From a checkpoint of a small mixture-of-experts model trained on Wikipedia: 32 SwiGLU neurons an expert, 255M tokens.
Below are experts of layer 7 (counted from 0) of a mixture-of-experts language model. Rows are named router (the router's row for the expert), gate (a neuron's input weights, with its number), up (a neuron's input weights, with its number), down (a neuron's output weights, with its number) and show model dimensions 160-319. Each number is 500 + 50 x the weight over its row's rms, rounded and kept within 0 to 999. Numbers have three digits each.
Before each expert's rows: "gets" lists some tokens that make up at least twice as much of what it gets as of all text; "comes before" lists some tokens at least twice as common just after its tokens as in all text. This comes from a sample of Wikipedia text that the model never trained on. Tokens count by the router's weight.

# expert 46
gets: "2", "1", "0", "9", "4", "6"
comes before: "0", " |", "5", "6", "4", "3"
router:484598512422494535444561495518508532584525511549437496544557400515479604504531477534507533519513506620398450462486568475563532542476481572501591545537367400547466471490428536510450471405614489651523445562543516509575419445481543544435500577483515507596504492438487529510407470489489444459524578413512510576458440531507462631490527476586478538467513470462543500449544476508512521442439522504416523505471523417549499485495485449456449395526499444394519440500476525553505470456482472
gate0:561579529582484519508547410537464580540507508541474508491469502489562400508490561476518486413629449520410533551493512444474540448506447561500470503536452448427465499473486439487476468566572609552576430463465525473505527422487482549382470587539482482536433577505436535530530492471446460521561498484533501456531562609581492575499429586606455431458526496409459572597530559496512437489552445485456471513556570468554428452407505475502483451472520514466463501565506509493530548438494466
up0:512506578625494469483512527523486570504609471454465552513518419512549490482498440547588529492467478560469536510490373539480462523481526420485496496533564565498420516500435396412520586578418484428451536465441488488497462458493579515443503515568483548472445456439521493432470429622525514553427610482584514496407427581427438500489511466459390519469442383503517519477498576494520456573479468522565469438505577451541469556468450510523476570441572547431435516466453503492512468510577447
down0:464470472563559593530563421468448528573564491511476515509432438527366364497511567522520550456517496419471488508556483524540478499527546517482515481417510473592532481580501527467533549518492515547517524517533520468565549435469514507454447468483575596427555516554522528471533446522527501435461529479463548461487522544614406451465495582610567577518515393517529578497482469509517444529551531577476511443405550551467553515494508437457395483508505442520489525521434444482616489548576521
gate1:482557515559419493503489517524472585447478622564449609425519414515483445562494531452547482560470483437536493558450556565492503520457452541564534427460503481503520557481456453484433518496536580478552588522421443458499449509465388554607477478475442452513534485488445476487564498450528534494429439492554451637440523408491461568482494484469488431521447440540518566499456573562490553564498517461505529485480430451444478516449598467496491469461490534531561470573554441461484535544514506
up1:514482468389486502481542548428499466547489505460538432527607503521523495406460550504415527612481514500507485477427419490507433469521498579474555384553508459485589428583471534465574532515438470537579528599463517424517591429467519418515591489539470483443466491511481491554493462510500540465509542472479576543532553475485587498541522532458521508414539490572500553541482418452510471472509526436467448487510457494563493470442552491486455567542516446424414569448397430572524551421476629
down1:379527467435528469529469475509551437446480520444525421501432502492471457459497496463506463511445579429592465448521527428438509434478405526510545477482534454408512431574521432443472554481438468541480588498522468422533561467535533513555538608528516559474551637533514477454507457544542542541517497472508473551528534507546540496497448493462550524524473517490495544561463429566514442465501478498554541517522537551605447541489443502522682482603496409439395530476531436436433526507564485
gate2:551493468531509541542511489505579479457516495475469435534570453430606558522537446605408424453576468446473601512472438510526461480507520539548541490531483474522593525470534496496452531573429496530508456519510372501452505464426440545530514601550530577478435511450355553496563502498486644535399502451524529550423514554518477507455473412608407495573475547496503510470463461478556502556419495481557490566463490418532528510529526423455493447419568559589586492580394533514474509553486480
up2:516601528434447542620488548496559475443415468554559502428471400570568523591622472534492532477457453480526586506478468573488463516439491534506515513394562489475550527572519510483434551560555524521388467477466457566490485530508555472517445447471449567579496531510582454509525428509470479500485556518557465476579464557464513431509492499495463542459525455460549453445417517391478470504457512596400434577477440520555419469463448532494605383427454490553478504440390566487431523417546500
down2:464560484534509432432616497537578562608490548530464539507587430463496456536467429569473434540459593500474457467520525586522485483404458452579535555500541445506467591494437500457446593509565484539553417523503465481383525528488419526445482438514535549424439527410509518509580472578530462506494488468479437545537579565436479472523503476464424486448495503565561496501526521548472392579576465610448545499477585406518522483500469549550508454452543497540415480556518513548419446512570516
gate3:450554433473470545519400469479511490514552551520456470486503510478487585633504517431456448499425506441449521498522624559569503478481455474533470563485549505524455427476464463468487487541495476458488405527382456524508502559561433458562490493574541574460467474561535561436508454467477387520462473467524421532471396580432508424549531515509537544632480605588505477476523398521516549649459460538449540471547536462488496540493525522425443577606415585556491503468568532581442452565446525
up3:516492517545381423522442468400428437509573519469492495495520551626485443448443534484555462521448476433492496510543547583447419415456446507461539486576452599507573453493441461481564497435555504519464518450522469494545520488558478496591440560527450610478389597570581516476530540432507569519472427512482580441508462500483490425469507504475539497470450414509413530508448667553551480537523487447469507432579457488442527524466473505487508544491513466513474464540464587475563498502523385
down3:480533471554550464458589469537530422500475513602459418442499532482590480508466579532441475558479437523481466505552462538495449485514454475561513495472561559429518483492486513458567422511399541552444533463438570394465431500473507429480534424415526376467456458514422547591574437530455494454460458458451545481479516484440512345590595546496452490478426432556505521471394561569439562489489513532523473528552560522460546486445470502492510538589529459519465479418535516494506547570492480
gate4:527575429445476569459528521576522496525540519538408548551489585491499514370495517535484411531481417522554498556499532593638454563459596542520492412499486525421610569490471525496474432399505545524512519467596486528532428455447482471573515599534506484527467501558461474510460457472436486454376593519586531456510483466490463499515434472502442423503521435541569527559439426470543544466471494500536459476496501437486509490459468471583595540526485446482550491543457488470407509482625516
up4:461439520500450547493450509492494515508566465424505570518503522572434521490594445435408440450504465419512458538451523486488472571511496498516526496469502513425536544536449533476594550415475505571426526547608493564544415513499573516510481514454490455487493482567553481470587444551504487549453475466576491486527490552459530524515632477539554462453464434477611488528523448505426556444466548500521415460569432463448371553429395448546529480541585418439582533490473502571564508528484547
down4:547414443507643451442488577552457484528413453516581463464531570496439506537491580531534510511384516485470557527545506516459484559471527535461569533498506475465491557510518511460466447429526515530578429494462517549493435486425475525500494464533495527483541423535530492461511494568461500489486465496450545547598449600523509570423530488468444504501521517545603466460481543585467453513513423484488522453498569533489513496544425533432537506514507531543462509438519481442588556589507429
gate5:573512442538514500473533587474503515465478521452537461468514487623509546502645489501568522570503533512547602488592632492498427543570478574596492462483521511430522561451499519557512480434460468475558430451449484551484461455519504456417474492555530513546615383492530447520487503541386499546551509457600515478448466458425484616558368536560543464460533456539490521402545481454433441540508575477476511537646492467501504593494466515444544550495515563517582422404466514581475485569372497
up5:568456586528475496445483524473502415509479521532594374529618465537575534480537418489411572504513420574559376507561558510478494503564413464577562441475450529586508422473476491502501436562394408383538548589500503497548491533470528540495535500462441627468447453485626520473540459540567463509493542510577540537449495476545561544480465498487523443370495424435467485440572491481571510443520496486450416541400509399581516576525535506510526486525466510496499418497518524470543485500526476
down5:572509562432559445565448527450524539522490451462418575496478478468468506601508500567492494552507533522465533524568527522532549456442618535420528520498537503461479460479466451587457527602492519530530505555628490512469482488548512593521380487543452411488455535519477448559484462513591528468521486513492518531386535527514544511489457608466471531476444546557522489458472442575519441458540509491454532529452498461492508497535434520444456523552525501471500510418425457521411514545480494
gate6:473553535594505538553526442485504468530494502441453520521617527507509494465487476422469484552459594583474458478478470569498546535469464496556480536498447507509423591463407423539501570509477431509406440473496573521498518386493521551422510448519561549587526499540531580520482402489503551502562537438522567514451544592476486483589538530505519560520548566502553578540576427512498386559423481446487574515562508417558519602469576400571490462526526476475494420484487533553499499560480487
up6:439592540479464493546559471579552540532511465470457513443481459486552486552609538546468563545490466389579459530576511450535494608502539530457386497512597476507399326526627557485436488501492546429493562563504440504443430635584520584500566505516535473465536508487367442536464419587466434546459512536496474537550518538460526477466497446544491514547465494469421536415503591484503605460557460503491541440538437425545359478527449507470499527485526360530547506524499394462497514446510508
down6:473525528460504529571489548551470434476535588565505603431481418395497473424491558456530536506506425489510385484554422489455520549590468543582505471469536532548494528589565501501478517513458488471544448445435531495497434446475421525480430570528464528486489536495467497461444477476543432498584448531448489481568482497410523487614403533531533568508497550487493523514383470481439670490493534549512577568514468601517503450462496521438502561444503569527461577432544439490527473421511543
gate7:532510473526392573423396555449480557431525484503538547460540518546500524429532498424491442518492555618443420525436599599544504417480474471511558594390568518528433501423513575527554576596469552596494451550585472446506496523464439461496465459462589461530532557502508448501470520395472530469601475529526508563489475502489439502526505457513514477543671492529523578515493559423507494560519591503452464543502532517394536495511500447479561439489468455485518543447516543509443556505507509
up7:583486488483560471453518482450572584593543489390458597487583472461508479491390471420461548516461483492528480485557484550528501506565435545511458579396538483498534488526517596470509416500538445542468491480608465490595553579472551541531549457512493503438521452530584529452591408460544591457552482422490453475462562478493613541515434530503620582577406552577529511559474560529447468474521432393532512495521521576487558484533449364374657523519541442430543422438523560482426474529532567
down7:514517523481578448504484539556525510512574479527550496617437539473551478566482547449510488480604442533418462489586511482433432512554444498498491444502541560504412529507419533506506539560582529591555515437520486547560504441425450563583512502426537581533481476447582472510602508508445471464547469466487543502589563467471459541495554502455451500483429488603554544472586523528465530526556530460415469449403463542539468607521542487569484471445584478536536478532586513547443539532517451
gate8:548524481467439532569512520459557490410467435482420517555567484455587539461489556423463487538393469526543530503593573454489513493505513542548563429444456424470539485455579525593568414572532564482561460518423481528537493599464487518532551543485511514555452509474496500409497534531425420358427538523528493520504532526580493483548538552443477461402467427495589464533498523513487472518477552529561471473488546490620467511403420503450449377517614420493517471494449426496556521489497550
up8:414534437538413489583585450455464442500503488494536451453505579535427470454509442488477446471544477501515434502489440432483422491543507521530575564445528532485432523568496438482464476472491450450510531473465483472503554539402490413476492530599552513490406526477474501507478597482553550552532555569528568509602516535536525465505497442480526550448474479596403489492509514472510525486519599571456509534477591535448557467527588445564419544508413573469530441516487474439559534380530531
down8:505406583496477528549504553458581456493591408429446608563487470397493519560584532497490496527536498417470513416472409459526577518415466513527517487436461499569442453490551504479548542533486507412523499542465550569594448466490530593460551473482484494571491488563536513459480513541434511460422485556552534491475552518521559476512512556577478539475410454483590510500441472499517565430519446417514475500422393562454431450558543524417523535457523402553510562480636456521526459443458444
gate9:500515468486503564454718465548463438432494499551523487575529611571520499470577565499497500503585509481422496542577564466556518486489516535504466520503460611444471594467497548499509442424508466561531541510448482555515400504537472472528534489410471538573564495480386482516470459502474444461587439574440480409430499412457608498494536469571575507490600371443472535499476503483470500501447527563507461508422519543530518482547462423435391437489571466547608491501469525595511532487407546
up9:586523430496524511479395624459501439452545492463488530597513500507503527514497488514545455508440556428568510472553464469479483484523353529467450500512524473569442484550428505506562451425463574472433502462453473477430462524541477403510500499534482599525493482538479567475496485494502404494477664494450452451519498474446466501483414549438584565586497500463524454482530523546486396542490452609661563534476468472532419636520525447598516556534429470487495519523609511423431526376474491
down9:476487542496462479629474556526493556553557511489458556522474559499471421429579505467545448511513429512509566426610503454605416406498503487513484495558515468491510488512479572617560468435487544604533484522544475517493485505412456465523413459470468503533463508556493497526491504558486509485447531582414482454403443444569581482491529527427489429477481521550474555472588585583573440524493485440546405401499549441570488506551462443546451480532540469533666507456429512487522475528459533
gate10:501547590461435439450505453386518537501497602473448518563497566481634540544496564511535476401446487490517424495541592513398476488497503461414463539449540523502450544555500532553439485506562502372486546546505457510544557492530572563564540480502523559562461600515524475430468533455390433576510509478463477424535491445583431534537509593471485487522450450524538638434509494535489559443644482517590544493532430581530518496536512488537514584610501496446506487478542468535552451540562449
up10:539536378510530482485623454560458568525526420530483519465504445535477614522526533462478540534492498470489467494592566501425477520435524509529476417452575521582497453444529477471503529598402483523561429502556474531468514439503548519529507567514576542433590483532588622576482483547555555513490541548460554465500508475415549504402493541458563470510516474524562469480433486524460536455514520322524467476486489569539397491526513423500530441523532495527530483500546453486523463613550548
down10:568516458505555504536416481530517545487585491531516483453489483523439514525488537555451547480508513564429537509446519605521504509514562585542458416522491428542529499531450559502471425446497549553506488415438483535419558374560500538550455480448522490446505443518467394490582552583574500416480558490579412425562470494524478427499622487456469525483467498474498517505492550450424413572498574569486522503503549504497568519609486481471490537452535516608512479550533513468568510552513434
gate11:512441478544451424410459511526439524574507534618503454507458482490559485490412551584448492566469567535434503464496489475461526524432499518411450545545386394564461513516482570532509517569483568429522510533495458519607422529577458538486616557464558523529481493400501545561502425552473473544461555430521488582530494431558501459517582572489508515435393472527499471502490513535482420557604501512538424581470481511542582469488479423490525476523426506456598436445487348491542526451465479
up11:514521483560565489538526463572466461542423447461526483480477452457524511465513577523506590480403511442558530452442410454470436524547559556460565426484484467497559441525545473480490387494437468485474432473438464509453465574538389542483499439517511391462584477529483537504495504435453553512497473528493443622433611542417492561545496513541439512521588542477529596523418568399524564518490513491484525448558469545647547466557507538469536464533387538546443485480480457502519495487525509
down11:449579461443515478498570464454488568482500535479541554542432598528428481496551587439487514448544525573513527455428503547526565499531528562498446481422432515444557535573514532436484576446510560529633481563492583511537450463464482508545461475483454616593565445393514592556466550525466490397471498457492529455526447492500571433511480580520538533582522488532539598541571460449505458499591629516478507525455406466537528479530528496575474483491584585394466487485428495556525477548488534
gate12:537512460452499516438528518523598462540459504512569561498403485456482541492482487458423495542609558413421451547492553445460545487509566536602566457518415447475529429483530533485478543494430467405536500521528585519435524462490545463511487530561535530486493541591492457525495554392537495456463523500542566535542470518526520482508451499572493513529390392533426487528484411428492543481500485508526511464449587529465439508527488421562550485535554598571496558471524421547574479539523575
up12:470508477544529482526534550517476528483576459575531447505510500430573479516494511513439432410496410516509526478441502568464473486564487526494662493500473541464558532509542482411455567552489515560537479547542490514516427410430568630477468469520467489510482598447475564414470453509565529480434462481598417535522551561467509569462615399516466427476543449517493542490486563546412591514411514465554431573391576495458467454535563420596557484488504488543491528557580506542424491492449409
down12:456377508529456415512511542519527525397524456495467537570440502587594443487527621504519394547401430453525514463450493408518536465523542415557428471499523517524478496547493571471524481468562447490481485536568501603480428532404447592557433575437480490481503521528459594495445475419495540507472564620499575456470525489557519555472564516410541510443554613526477472504491546501518522407475511455489414471506386584504511427445484580469632470602535423525496482554558423502467386508509594